{
  "hidden_size": 256,
  "d_shared_expert": 192,
  "hidden_act": "relu",
  "normalize_top_k": true,
  "routed_scale": 1.73,
  "shared_expert_gate": true,
  "init_std_router": 0.00794,
  "vocab_size": 22169,
  "norm_eps": 1e-05,
  "beta1": 0.95,
  "batch_tokens": 65536,
  "max_seq_len": 512
}
Below are experts of layer 4 (counted from 0) of a mixture-of-experts language model. Rows are named router (the router's row for the expert) and show model dimensions 0-255. Each number is 128 + 24 x the weight over its row's rms, rounded and kept within 0 to 255. Numbers have three digits each.
After each expert's rows: a language model's description of what the expert responds to. This comes from a sample of Wikipedia text that the model never trained on.

# expert 10
router:128122122137143096124133127163111132130111154158117164134101113150114155123180116138135135113163112085095114179092075097079101150154147108113132102150114108163130147121128059126104150130138123125124161106164109143135145133123094115085101110136147124111107122146168195129111128165115111170151130166166109146090127081147137139135098156120146112103147118143167130138149135133126139162142162176113108103126138132140133131131141132081119117106132148102133152135126094154114124154142098105140093170139147074134142127147121087146118117086121172146100123088157165097143153109142129104102117062127121138157131186113129129147129154144104122176110114145143151146108170122184109164106120126133149156086130138135113123129145130099136152115119124139085108110129135119187123111089161
What it handles: Table cell pipes, section-heading equals signs and opening quotation marks starting list items or titles, such as == Songs ==.

# expert 8
router:139142116198104156151103111139099150106077099138122144172110138154115161106108133156141138133127147104169112147108144114114102111155175145140120070170098113149116162119147137139114162147146165126127156128103098116173154130130104091119129113142142134116121152127113095116149118136134143134108155132107135135156123151166122127134124134137140104104144153094118112100132154112113140135153141111145149133121158103120175140108146130109124084182114115112110149127113110132168122115128151130128147180158170114164170159141174116073118126100090128137092135141112168097081113083129136082091105114121092146141137132104180155133102133174112103175089112088157127145112138142136102125137151135184101115087134095119169117172111088126117122129142087101166128138155112162143124110133131
What it handles: Short opening pieces of longer words split into subwords, such as f, re, un, sp, ch, as in Un-rec-ognized, comm-its.

# expert 15
router:148125130144148129110142111137115154123141137164109174122109131161114129080118098144109126118094123132106159148123165116130113104151152165129173109133118139158073122121101075138134145093168199142133138154147091103128146147158161117142102121148163120109149085123142125157111088128153129123126171109117134140077122105137121111156124101132152110138127151155140076122110120170137157137173107124186147133107174094122147150119137076110084146144173133123148141146068132129113137077141117133132104171117121094148119118098135138149141081123096191120113115131109120138133179142106131117114110101120109143177146151127091101093157167121128144109136091108173133137132121148132134173170149134111127148115161139086125127140154072155110138154137114106133129092127158142126146120124140
What it handles: Prepositions and linking words after a noun or verb, mostly of, to, for, by, with, when, as.

# expert 32
router:110130149150095088120153113159127129133119094148112153127136116115104121123124132152088159111097117083146136106118126129119129097110134142137150115156105131116117112121151147147131131061137137104142144152098113097116148137133159090139133131143139110142135134151094125110110115115143106145172152096187084120124118083143157151158127157130168137123103092103157101113100184151138140123138134112121163118123141109120149135134155114108121039151154129134124151131105152090152119095112128112138083176122146182122146147075148107120108123133151136123106139137187110135091161088130087131119125092115091149152113133125162161099117144137115103161103107091135121137122159114189090156100177160135143124131119107139117118146122076124140136169164104122208124106104159135108111136141108
What it handles: Narrative verbs and auxiliaries after subjects (had, took, stated), to, by, which, plus dashes in date ranges and minus signs.

# expert 13
router:104145144113082140095122131137089112118106113083082165121120143118114145105090104161157148138132134156167127141101148126125091143092158158109201129158121138105117135136126121144150146095152165127130128092085127120138150134171148126069120121129148126102142112148101165101118118123144116130113153113064112083142173101138116120146130080120165149093143113136134147124147124157142130138147133107098164123136162117135143102122126102122099145134105150108108109136113168104179145129163119158138129126154137108153149156115128124115108123074131137131123088120133159115123145169116089128096125119144105133092111208139172101151130159051133101124115114115117137142098141184101141173149164155134136142159150071122112071118133134151147111120138118137142127114132143086134123140134146
What it handles: Capitalized words opening a sentence or title, such as In, A, On, At, After, However, plus word-final pieces like ly, ed, leased.

# expert 0
router:146151134153110120126172088152140099147096155111135205145146152130091132155107137182148105114139126104163141126121126136140113124108111097115154127139109148154127139132065190111130143083148124104140126116130119135129137121123134105141134137133158099165094092132133151071119153165107104144141165129111121080086093118121104104163106156110157158118090133119158128143169174155089096150118123114106118158121144120146139136119160119127162114162120145078161103132155119144175075162113167103114151151158122111118162143108153114143133123109152122114110158138116114134086121094086147157116102117129117125159135146079136137132098156100087093102100113118139126134137149103141124141118132143151076149125110118130136146138147138098120124122127095115103144108141124172102051093112099
What it handles: Head nouns closing multiword names or noun phrases, mostly sports and media, such as season, League, Cup, game, network, Mosque.

# expert 16
router:106119121172115141136133118126121126077096147145086108167135129113109153104086081127128143155179106097150163116091133122128104099130160136124146108129124119105111119134122132122140128116147121143072152116099103120141179118142134108102151107169126137094145135115085132111124147135148113123144138134136108148168147131158142093144143119178078120080129052126126128108139170126069138160140116135162121155085131109110149121183176154088154099143078156104139141141119164142177145125104131135105126143129116133165143181177162122131133101103164099132115091171134133151137122096132099126114118155116118202087121134090136118106101134131119149133134124087123142135120135139123138142140098166132070137147134161136150133142134145113123101133137129071093147115133133146133105134152153
What it handles: Middle syllable pieces inside foreign proper names and taxonomic Latin, such as op in Popescu, ec in Poeciliidae, ough in Poughkeepsie.

# expert 28
router:080159152151100129124158091182132127099134166193097115173149145103100149119174134118106148120103117123132145149160110114116110133062140097124154140136099112105084123121143124132152139138157121121120171140132112121117130128147120123119120127140128098118139097147128152133072121111109136129058137097137112134134133077118134151138158116154097141115104126138112139119129143158073142136133137114160152125102159115149123130119147101103096122135141152127144172119107150118130091115149065120142117163120145122128141135103145110135124121157118169108119123130157085111108129105061152150128100135121119139206124161130102060122112144148132119106157082154128106155142136189110121171154149125146125153128143119116132125111140161159059108171120156091103156125137093134117140121128155
What it handles: Preposition in, plus at, on, during, before places, dates and events, and country names like India, Guyana.

# expert 17
router:105134143144113115100157110141160113074135108113142130140106150104099143091112114117103131138134140143168154172122134117147120103129145109140136129112136160132108129100101125113096123095170174110152108151092121097139142089144100110082182103146117121180147090157137166160104093140086129130102153111092117118114153108126113086124142138149080158143103121098136125126125159134082128137161135123186149139143150140146114104113147101113185111179138103130120151107134113111142118096107129158147112137139141134126125123098142100128159143126112137135123132136191128149124140132057125108118107144173112162119124156110134120099147144133055132137118111089132121150130151153179163145153145147152148180111133126133158121151165127132153162055136107102134119117171143154135104102096131
What it handles: Line breaks ending table rows, headings and paragraphs, table divider rows, and header words like Candidate, Votes, Country.

# expert 42
router:128143178118155108129167119175130080165141149131109135153091129130102145118135136139139138096129130089105165133155103121111125127105112107123132105118121155146140141101136173127106150133136143117151129146099119119133116113112119116139093079126140136107152065146133132144099141146128120161143159117112103111094114082126120116155084131117141146071132158083170144109129108156127114196126126120144134109086140125118141148101147100118110125165100132052120130130146158135170113123117134120143146140132139113177128155113143118155132150120121123098095134161115121098080134120051165155125106118062106131120114168136140135112143136109137111095133127104128136170120165119142068133150108136161128151110209103137106072145112137113104087150138139114143177140168126142111107117140132
What it handles: Last digits of numbers in coordinates, dates and tables, plus units after numbers, such as 29″, km, million, century.

# expert 25
router:133149123141182110102140123133121127154117106151115143142099110145136153136143143119154075156119092136109104172132093125086108132114149096138141113115108146132109103075132130150131165151137115192127133161157089137160117139084180098120105117151145118149153123123142113117064092156148123141115138153151132084146104133152135135150125137108139134130159117088124137214130143142078138121157119168134145148112134105127163109106148106113141124112138088102176104151140133072184114132079131128108111124162128153174112142138118113161149122148162152130127156128129134105138128069096126139095096146115143137132112141140120089111131120146128100104103114106152130150094127148141105134128118123157122134103115118164171173154143167174149121112107147120186144123088133097167092126144113
What it handles: Word-final pieces of chemical, scientific and foreign names, such as in in nicotinic and serotonin, ion, ium, ator, amma.

# expert 43
router:119162140132140150137132122102106114127159117117117106137090116148129183104120125117129188134165187124154128106105127151099107131140150103151139091129137144160125162128111126137087149123160104175129151077109127095099118111127109096131124131157154100126089094136091138149114102108121153161101179105140130103163152135156093131156113105142136167115107142139113108122087118165158135133107130109157105170133133104173120132092136149118118156171101120112111162125147100102099108088141139100121116130107133074154137123112147101098114071121125140110104143152131143136106113075128104093096095122120156120104140132102147141139120149143127097193117125160169139149119136127133102157149142124210153136127149131142123111160136131162116092145115109073131169138155094093155125158098125
What it handles: Ordinal endings and words like th, rd, st, second, third, plus mid-word pieces such as al, ol, ish.

# expert 6
router:133140137146105120131121120142119094105106113161097116121134152161137109104105081112143170099145151109156098167130099116106119139146094137146127134143119112133125114141131130185142141121138092172132075122155107136086124133186143087107138123136143107178149142144110160124129112122138181160197152125127152114122046154090124116139143131121137155107105170116107117165111124122113114119116131152104173106118176104160148150125146083108138077082136141133115131113108147098099160151135132142116130164145099165165164130103136111102101096067081110116103150119161153085114148124124119181098109130107096123096106120122157127084102154131108123114125140116155146162100163118146114154120123127135157141109142149129145110099123101163099106101143116145154132123117139134111111075130113
What it handles: Hyphens, dashes and single letters or short pieces, often right after a prefix or at a word start, such as e-, neuro-s, T.

# expert 2
router:107162147119124137102166096178138119134101145117099133134124156099098184173099142177129126113176154097154106142113114113116110144155154117127191140136063127117120149090121158104106164107138112126113149104108116105130150119111128096162144100140123087129131081160136152101093129150146104110154145105128116136123134120175136148131112141076103156097158125126142138161151167151103110155152137110141114126134148144140181125115128115162069129107131167133129137101128111139192110141091133136109128154152184131148167160136134120134134129127166164109134113102136106141128105165111146123117097156125125134138141125088086114106137113139128084100114111134117116124142124139116107158155136121146106180092123151119165137126118157114084079152197130089127154099100086118140137130123121
What it handles: Second parts of place names and surnames, such as New York, Los Angeles, Hunt-ington, Mad-ison, -ville, -ford.

# expert 31
router:095118130111108112141168107155107072108105124129118131120114148144134137131111092149103145113157125118127162089056136123094102151106122129073126157148117063125106162052150130174094140158152156115116152155144122109130145108137147116120118112162157101128173140117103108133158117147114149174147122105156135115100126151137155142168106083119112143124176107082133109177113087147113119143157164152150089110102160118147135115112159137141137136152087120106152183145086086156131121103148109142150141135131097148146153148123129132102128141116093180128123168141154136085114111166125167090117111125105115152125087127137107120140130155111115127126117097088130131161154142139157141124106161095165135159111153129151117105147115102143108102137109142149093155118109114128123144102118094
What it handles: Digits 3–8 inside numbers in tables, dates and scores, spelled small numbers like three and six, and the c of balcony.

# expert 39
router:116134128140120109122104102140119116104103173161122114150128160139154220112146124120126136137122150117121115117128115121140100157125140139143128125142109077100096164073143144116115154160157119119070108137123103105157111118156118113187139124158153090190107154124136163138130104158138145146143115111184127105114117124110114095172114164146095126105136165111130118132138183131140120154170149130100128124100166121148122128101126145170137135121122124097114119126114110106131141152108168127158119130153119176145137138133111087096105117083176104125097123112140127135118105099117069103135135133102104112159117191098112130084125130091124116126171105155124130130139134135184112126148136150153121125137108144108119100154121084151103128154128104083147152118162117128191113087134167
What it handles: The digit 2 starting years and codes such as 2014, Q2 and 2R in tables, plus stray pieces like te, ite, k.

# expert 9
router:112150129128161079095110118175126160076125173186101179129122133145107154137141112123161144153112137142121121150121114140113107100140137137127133152163119089145123145122130186118137142131149170134100142126142100098112137139143110105108149111151150127099123153145151159094103102156097159115131147102138095083113104095126098150119110141131105150111152096143085147114162138143150151104149154150095114165091131118103140110152183098097118120155143117115099127161169090177096155138091124101133099178130146112152144137110154102111134142104098104122113117128179114085142103149117141134096126118140119147149103158129119105095104149087110120111108115149139133139120140145135135191129130140140123172066142113183150126156118146184096099122133134132152124079125132119134125084123101
What it handles: Pipe separators after a name or entry inside sports, election and filmography table rows, plus some line breaks, semicolons and dashes.

# expert 21
router:152122135160097138122140143154101125126138131188093102164137121137076127166110128146137099137133093107120102147123060126110140154118146151148124149169097113132082138128142119137158134125135128142153161118157110134115162154148143130095155099144140100162124122100102143138135113155147127137123154134109149126123091097149129087130138122136148135121164123098100097151143143199105122129120138151123133118097167103123152153121118126138095121109142098132122159209084140127105090100106099142116094126100128146123101111104160123055086149086079128156113157133142122129135137130140114130117127136101113145163090152104130179125063129088143129124097112129158132146127118132102138144130148100148125147125117116178165101142191149159072106141165109140162143093147136113133111143102108
What it handles: Joining words and list commas between items, such as and, or, but, while, including, and the comma after a named item.

# expert 41
router:116174120131082140140148114137099122125099191142116131160153105163104154095141085141115142115170133069126108117111125152143115133140122094107126101159116154154115104101094122131152098102147145122138162065116122145123121116094181100159149081162158082111092146146171118136121122140119117135132133172127106125119163138142114118139113103039129149099116165111127124137131167130151147143106078144183143138112135136110168083134132095118138132123129143113182108140118150155122136143103108154141099156184127068123180189130149108123078127110144097132098124121123128147117133118134162173115114071123113149142126128120149126130123131124132134162154095148142106139121131120141123130140146134121125149109151124136120148145103145142096144109143160131136125124138121174072150120115162
What it handles: Vowel-led middle pieces inside words after an initial consonant, such as ush, ass, amp, unk, all, often in species names.

# expert 46
router:130143143142120132119092102093092132142135164161066127159135124101125138108125107128137137119118111129102124138106102094106097128138097129123158091183099116098129093156145121102137123177151144125188138157147111143116117109130106091148141067136137064109169103184071160114079074120147112119123130132115109113078148149151152099143149105114143134089160173139103175146107140121119087115128119139111090148139134112125117144124179112124108125133132120129111107159115139092114165151089150120175095139155098113129136135136145140146092133117136122139109146090138127127152170126133123119106096147122124130126141106095096107088130127153132120144092115178092119138098151121166143118134157116169124149105135145153160117161113178152133078134183108116132137110148108129166137136110128
What it handles: Short letter pieces inside non-English names and words, such as Guédig-u-ian, Dew-ar, Pal-am, Murg-u-ía.

# expert 20
router:116134144133173101109100119136136162123091131126130143129095148140123098094130080100167144132144110143148122164147122118131101112129120129120131121137124140118110111112108100103155115102154154160154142139100115145140158125116134134078116119172166107113139117155157104143136141139143101172121120104084109118102075115088133116178131121106089164112129134094136130177143124140125117170131173125167152125135138123155126140089132139101151076134129188105155135148107138108175111115105132089106138170136165127139137145146130072124112124072053177150123144115146119136094174134097089130099128087119127149156114126069167161132119168107128116116094095139139130122114146115105110165155163123146124131104141091134131122149160120104116126145119164118181184129141095111157106124138151
What it handles: Digits, mostly 0 and 9, inside years and scores, plus en dashes, degree and prime signs, e.g. 2024, 0–1, 1938.

# expert 11
router:119139145151112155128120083154112160089062092176132206147112155135116163098113089152149132122122104131175117138098161121126112133132164088124154089140109115158112133118149132125134140149150199106121150122130111112184159133096105114147137126148144123108115101120120106102114138105181143147196153138109103136135053151163094119137095122154139130128164122117139121108131144148138131165116132133109137151091136136166148121113151175125120067139088122116115172156112114111165106126123126107134135192133179131118139141153150120072119126082113125138092128149128122127079123094106114119104117116109075145098153142095146126123110146136086120122129115120138113131109110120128130125107141137152120139093126111153133112128114115124091131137121096112162134114104139180126129138137160
What it handles: Single capital letters and first pieces of names, acronyms and words after the, of or commas: B, M, St, Jr, Social.

# expert 1
router:102162157136134130109129113188126116110073122182129158130107141155103150130114125122155118145165159130106130153133095106131086154086148138129144152117103136120106115091103104090094177160154102150127140098126117119164134118128161118089105108130140089168104138134150099126146107153132134158150174131121130065112095089170174094170120149103110140121154152123135143125120173114117126144146096148132154112125158110124135121122147098128129076116114154111171141165083130108098082108146109170128114134127181127129141156148125102098111135074122139107113117127176136111115093064121171099086108114107103157139103116136136138139130118105104122117154133144146141143123131183111132138114118188123110149135157094121115120121148130181126130145114112152128144096108085136119125108139092
What it handles: Bare space tokens and number words in table cells or prose right before a digit, such as | 4:54, in 1975, seven, October.

# expert 45
router:098149142116123097122091108128119130128125139093115152135123135151089159120131099123153155137123104075128100160109095104097104135115126112151165097149099135139122104078101142100108157150123176137124130150127101127126142120093142143118101119137144104105129171152139135131167142161155172166109122151108122144100133153176135110149115176151129158115159118113118109125160165130104166121136096142103144129150166126133169104154151110104133074133132133106125159173103122114142094164145100118138123174157134099124139158144162127104086135131130134137099137136159137111074141152127111142135105120117060130191112144150082134111113127134094116151109135125137121133131142090144142144107129135166102130060140130127134158149159166124082076163124076056170125118137121156137134120143119
What it handles: Opening parentheses before dates or numbers, slashes, $, LaTeX subscripts and superscripts, and Japanese, Chinese or Korean characters.

# expert 29
router:106118111116137110140121122117126109125145150156123087130124138142091152130120145123097175128154152158139124148119111105083099120137133103142148140138101092122099153126157124104085140115161112134131124126109107109105157112151129131144161122125150093140111138157051150125111146115178170140146134112146127110108075116109145107137079073116097175115159114129152141157165143136115116140125124158148124084098139120123159174146153118146124158112153116125153158122119121141143121146115101107144117148147121146127160139139179109151146115112120210143101129135118111143138161155118122075125112129105086153125135185112180129131152143060091114147115134127127156136158126129157085159133146148106064142148130083100153105121124118162113087113122092098185127093134145140148119087131152
What it handles: Possessive 's and sentence-opening The, the, his, its and their, mostly before nouns like film, father, death.

# expert 27
router:107145132126112118098160122154094106094081122193072175134136157114075172143090103183113148104137098128130101152126159115113119148147125145124171090131118117152131090084143121147115099102127170147111140124147125112181145131122127095142132124110119097081134143134118155094077115126207115128155125102115108120105123129140132087142113120134114151131139091145132131128125137170143158119153124130144144159132146123100159148116138139125123117104099144140131158147125136128149133105090127130164084178148125121158150130126149121124174123121143127116128086121182102160126147097140106126102103139158102129128120131091087133129051130144118117169128116156106120149120123138122133151113134149163084141108123126132137099118093097163102084120167085101179145096144149133164127124141144
What it handles: First names of people in prose and results tables, such as John, David, Paul, plus sports country codes like USA.

# expert 24
router:119138126121165114120137125149156097133119152157113148106156124133095168114166075148171100154134125109134138162090154108102124124154138134082117137145120137128123144103149139104173135126137140144178130150110097153082127128192158123133133124133143098115147150135107117138093100132101120135133163130124036146094102098163094155146107091124122155110216128093111149133125138145132134133134172116107170108151133106128158131110158117106138120166118164115115118140086140075123134138126130124139114166162148142155150123103122107150133100099127129107122098142150140126114093112106146151112131139121086140114084107119116083128101130090107104170139110165142127179106132138142123136091139160144062134116107112181126096120161122128147113135137171095158148127145129110104129089112131
What it handles: Closing parentheses and quotes after names or titles in lists and tables, plus is, was, as, one.

# expert 19
router:129145133145127138105120134158128143101108108175105122122097136116132163116131119104138142112164165165110124172143124096115103101126110101130140138135105159150061162127095131078090169112145154130178134165118099125102151114169093116115151136166159102123153147146115160136133103098161153185145159154100135138115120087116131150119089138129132106112137113129164115122124111150117128150136121113134128105116141094155137132133126102144116150142095137096147168149121121128156093090111129147099111149162134131118179135100152129126135130143100149127111096148147127106102140081124139123132142109108098165104122156145128099123151203136095130151133077107191143124127114138186124163123121138121128161123153099087118125132152062186134082126119113076122131088156125124119129164083135
What it handles: Articles and possessive determiners before a noun phrase, mostly the, a, his, their, its, often after a preposition.

# expert 7
router:137162138137140116091150115185147131135145179146112162143129167121113141110135141128129120151183130094176142134131166106126140149148133103142172089108109146120091130124092112118079129157152108141150159151161083159097121151158112081125138114126162119126114141160135130131083134125161081170107131132118147101143103145139112130136084079129081140112167087136148134152120108145127125154149094131131093140098141135134128108159156074116111096099085130122157120116094122084138080149107126120122082181155154126143143105170144118139116113154109141116125117186158114136149102106113163150130131118143103122107113174099130110124086172119105136115101068131143111145145130138118139152134160135124109131148140163143140159124177128101105115155133126118107127090099133167157090139144132
What it handles: Pronouns and group nouns for people or entities, often after the: they, him, women, members, people, States.

# expert 3
router:093100171157153100108136125159107075093112140112068117168106124141110158075162136107152137131093139126182137160113136073093099115115111152114100140136127130123133117136129160146134127095132123147134137118127123131121138071127119116143082113138151135119120100123120150209147124155136127112116136148093121114161140086094110142169091124133144085140133130117173106153133154170150138157144132068160135117119114143143137114132146137140116109113125134099137119161111128111150121115137104135138157130169135112169160151147141076106127178104147130140137126114120076113139109144107138135111097100169149184167089140148126126112130155141126145134134113106159071138131126167157127100130094136130157118107164114102137143150128133142128116111120097133151082064095122166168089132157135
What it handles: Line-start hyphens, bullets and line breaks in infobox field lists, plus field names like Born, Coordinates, Genus, Synonyms.

# expert 47
router:113123144139121141124131111173102119131092133122120130135119149165082149117132074116121119136148134099126120123137127100109101124104139112129140126150121126106101147145106109176163157124143153198157152143155099146079143122167126116134118080148152076128158128173101109138115130113140132180123144124123120135087145150147088120193094101102106138145136114100156149162153111135128124136114096136182108117146147107156139169147135110160149130127125109061109104189084089140112146120119115159163127126160102091214134147120133100104128125099132144123120123153166159091089162119145169127091080143138080132173106111134140162105130131122111144125125110137117138163139140139133161128103134106142145126111155147188110096127131137113124105122121148118137166128122098119118149155117134
What it handles: The first digits 1 and 9 of years, especially after born, in, or an opening parenthesis, like 1957, 1876.

# expert 5
router:093130151134169126147137126141121098106101152175091120150106137112129151114161096097140105119151152142127141114115122108120117110122099102174148114119079157184091142108100115079123100125133121152119111114091131164122129112128147096136144119146178131128124132134127103101120106125126128146187140089161141136144115143151111122140118139076054122110103116149127124110137098156155117160133163123119156156108129089132126173125149175115124086175083123069105132152108089151102153135125162134138125153128130163127134162152156127116150116097115154118110108190168108078124175108080122120135123140114138193145163141145100137126101123101148149129147085122122106133115142171117122134118127140142104165095157155155137104124122127115101124102097096131139131118128086096137160140102088
What it handles: Nouns and direction words right after the, on, at or in, as in the beginning, the South, the morning, New York, United States.

# expert 37
router:127145139129122154138146113125107111105110142117130163132137121116103140124150133148135118094118148132181153110102132122101112141070194124139173140143132097151127180111096123097144125094158125128174103128077122148081151130115103103090125130141151127161099136133113162133094104127137134158137139119144084137143131133114135134162077110149138138153120092125120100142172152136163160114136129150164102136120137093126150111106147176106117123153079145123110100153109120150192085073097137148120127144116122158164144120140156093166084118118120139121111120120172084155113098108074134113112130136145122134142131157112149132098143121110093122106104115093162120137183151097143116163102147153145112141112124096100126121164169105096133123115114085095173130104148150117111116173075137
What it handles: Table header and label words such as %, Total, Date, Votes, Rank, FG%, No., often between pipe separators.

# expert 14
router:063153120094152114117151134186141081147167160110096179154133127104096145142111145148179093156109117110189123133112117112106119138128148120138144100129105130122106174132107175152120160128159099130133155164135108137123141126101110104147149092125142072148098073137160165111076091128114107138136125125111139117100137126138120095144144132094100146087157142131143149172142144153119151157130124094104125156117174091127148111122129107160140101156107149096138134138143107112155103150112138139124118159205145145130142148096131091133125133108109172127109109140161100145113095128103138187108103148114143155171104192120123120121132125134106110133077113091136145157158143134156113135136140135129117142125136146103176156160135159110114114165146137144125140114113128142106108121138101
What it handles: Endings of Latin species names and proper names, plus institution nouns, such as -idae, -ensis, Airport, Stadium, Championships.

# expert 33
router:102130143141136094151142139166130125128148122172111105161163118166084145124100056128110135125135097094088109102103137142102117145103153127136130107136112127142128095113094156104122133163137121140149155139142117083097141112127110123118100100168144104105105159146099118137142132172136131128159156131111087133137131089150097086156095075129119164125135107096124109126091126194082151156122109126127153108119154101140153135103139112175114149135149125112115154109123110101135098157092170133140126131158153167145086125098154125091131135087121104122107102122167108109110144147134147144105133139142154156164158138116153188122071127096145115134108124154121112154139136150095131145127146150177083156192114131178128110119115105129118097112135067103142170103132116129134116127131122
What it handles: Punctuation after labels in infoboxes and lists, after years and numbers, such as Starring:, Melting point:, January 2, 46,252.

# expert 18
router:104107167136128113082103102169135130098078126111106177170119100146112136121085119128152121114126126143111097171122097112095083112111143126130124115123114117143125148052147126078130167145130119160117113092150101135129125079149141141142147117152155106140147150150147145152160114183131160137131157133124147122133115113145147095154112153157142133111120103089117121104165150146119134143128119130128135116146144114126134113168143133121146076120152141111154116173054172133113072111133092138153118138138177125152122152116116101085107119078140136114095140146179131121087134149115145133094105097148145121168099119147133163128127128137114153104132132143113157144151144141113149139109167130140120127093146076125105160145145118146102072140134083110138190121121078152114148129132090
What it handles: Spaces, slashes, dashes and opening parentheses in tables and coordinates, usually right before a number, such as | 18, (1947.

# expert 22
router:137112120177128104148118131187146147096131128135143192130120124105120155093144114124093142110139138131147148163099101101132121143101106169111136132164117123122120121103142121107121137122168098106147133133110093122118160143147100110149104085155158124102128133095106155116108079156083119119156150161122106117099118060152135128132133131133146111104154134105117079137078138149127160127160144114119145112145158134142132135137157110107113095107130178117143097111134132093166083148110145126159099145182130116155151174122105121102051128130112143106133127157156161111109144125129134157134123109109118119107129202098149091123073137117101108139150091124174171156096126129176132148123151131118131132136128097090149118152136140153134133158187123141161113080113092112135101130135127
What it handles: Auxiliaries, copulas and adverbs following a subject in running prose, such as was, is, had, also, been, not.

# expert 35
router:109139146136110120104133090126095127102075137171066177152111127160147162076125159136169128130105109142148101125131118132135075113131107084132136072142105134146119140122134125134128098142138169142149136135129116109127124099162138106108128103140108112119130122141131122100113143125161157126133151141117133140119138144133117070131144127143139122089155135095142137098172127117143149148137145144118146134106151135157142132117143132099146097161110127110106126202086129132129131154125120147178142152135133121137158149149184103099053150070101171166092131141144147119101149090147135105113118133157092151143161141103140150137125144131103148158100136142078121161110161162171115111132151162147100176123131094133101119131093098145077101150165109105160176143114140153138133092137140
What it handles: Single capital letters and name fragments inside non-English names, initials and abbreviations, like R-N.J., Zbinden, Ybanez, CPPCC.

# expert 30
router:106122135135139128145115101168128157108110131141109135163144166143064118120087146122120112093114120126146133110091154114115097126157147174147127102128104121144112125148142118164114144087148108160150116106104101162146150169152134126125136122122149080113104159134128126137103106200158116116150153128138068055109106118076080131141070138132104129139127114127137131153127154160114115138111150103134131164092150085109124077132122137153131084129117075138148104117131105165163083149127167122148117137170162126111135100132170114160131115117119123097093139125121152156078096122138135145119143110120129138143118157081092105113108106116109081142112103078162121161139140110142109119110107132148098144112131139132103137101177164100146092144115132093152129087134138164158128126132120
What it handles: Nouns and participles for roles, membership and biography after the or his, such as chairman, member, son, born, released.

# expert 12
router:095144168119158092123150097119126125101118183189104139127119099093104130120150132105131159123151100128121120145099088120140113126145129099119133091119118148140114144158142118110116094119140099132133155097118138131141119163145114105124121108162151107142141123149115097131131157138117149148132145126170077075121125104169069146165131127121088142122149108081135133144119135137118122123142143132118114162097156098103136116132123168136105144140144140098142094129134126109109127156044140149140098163130150130108160153123148105105132105120137157092120096124155118109085123116112113173113116161151051132124175173121136089128112145097100115162133135111115148131083156145106090164161157128159093182119138147121123137128094159152106100187152079106163136132112140101111162126136156
What it handles: Pipe and semicolon separators between numbers in statistics tables, plus month names in dates, e.g. 0 | 0, October.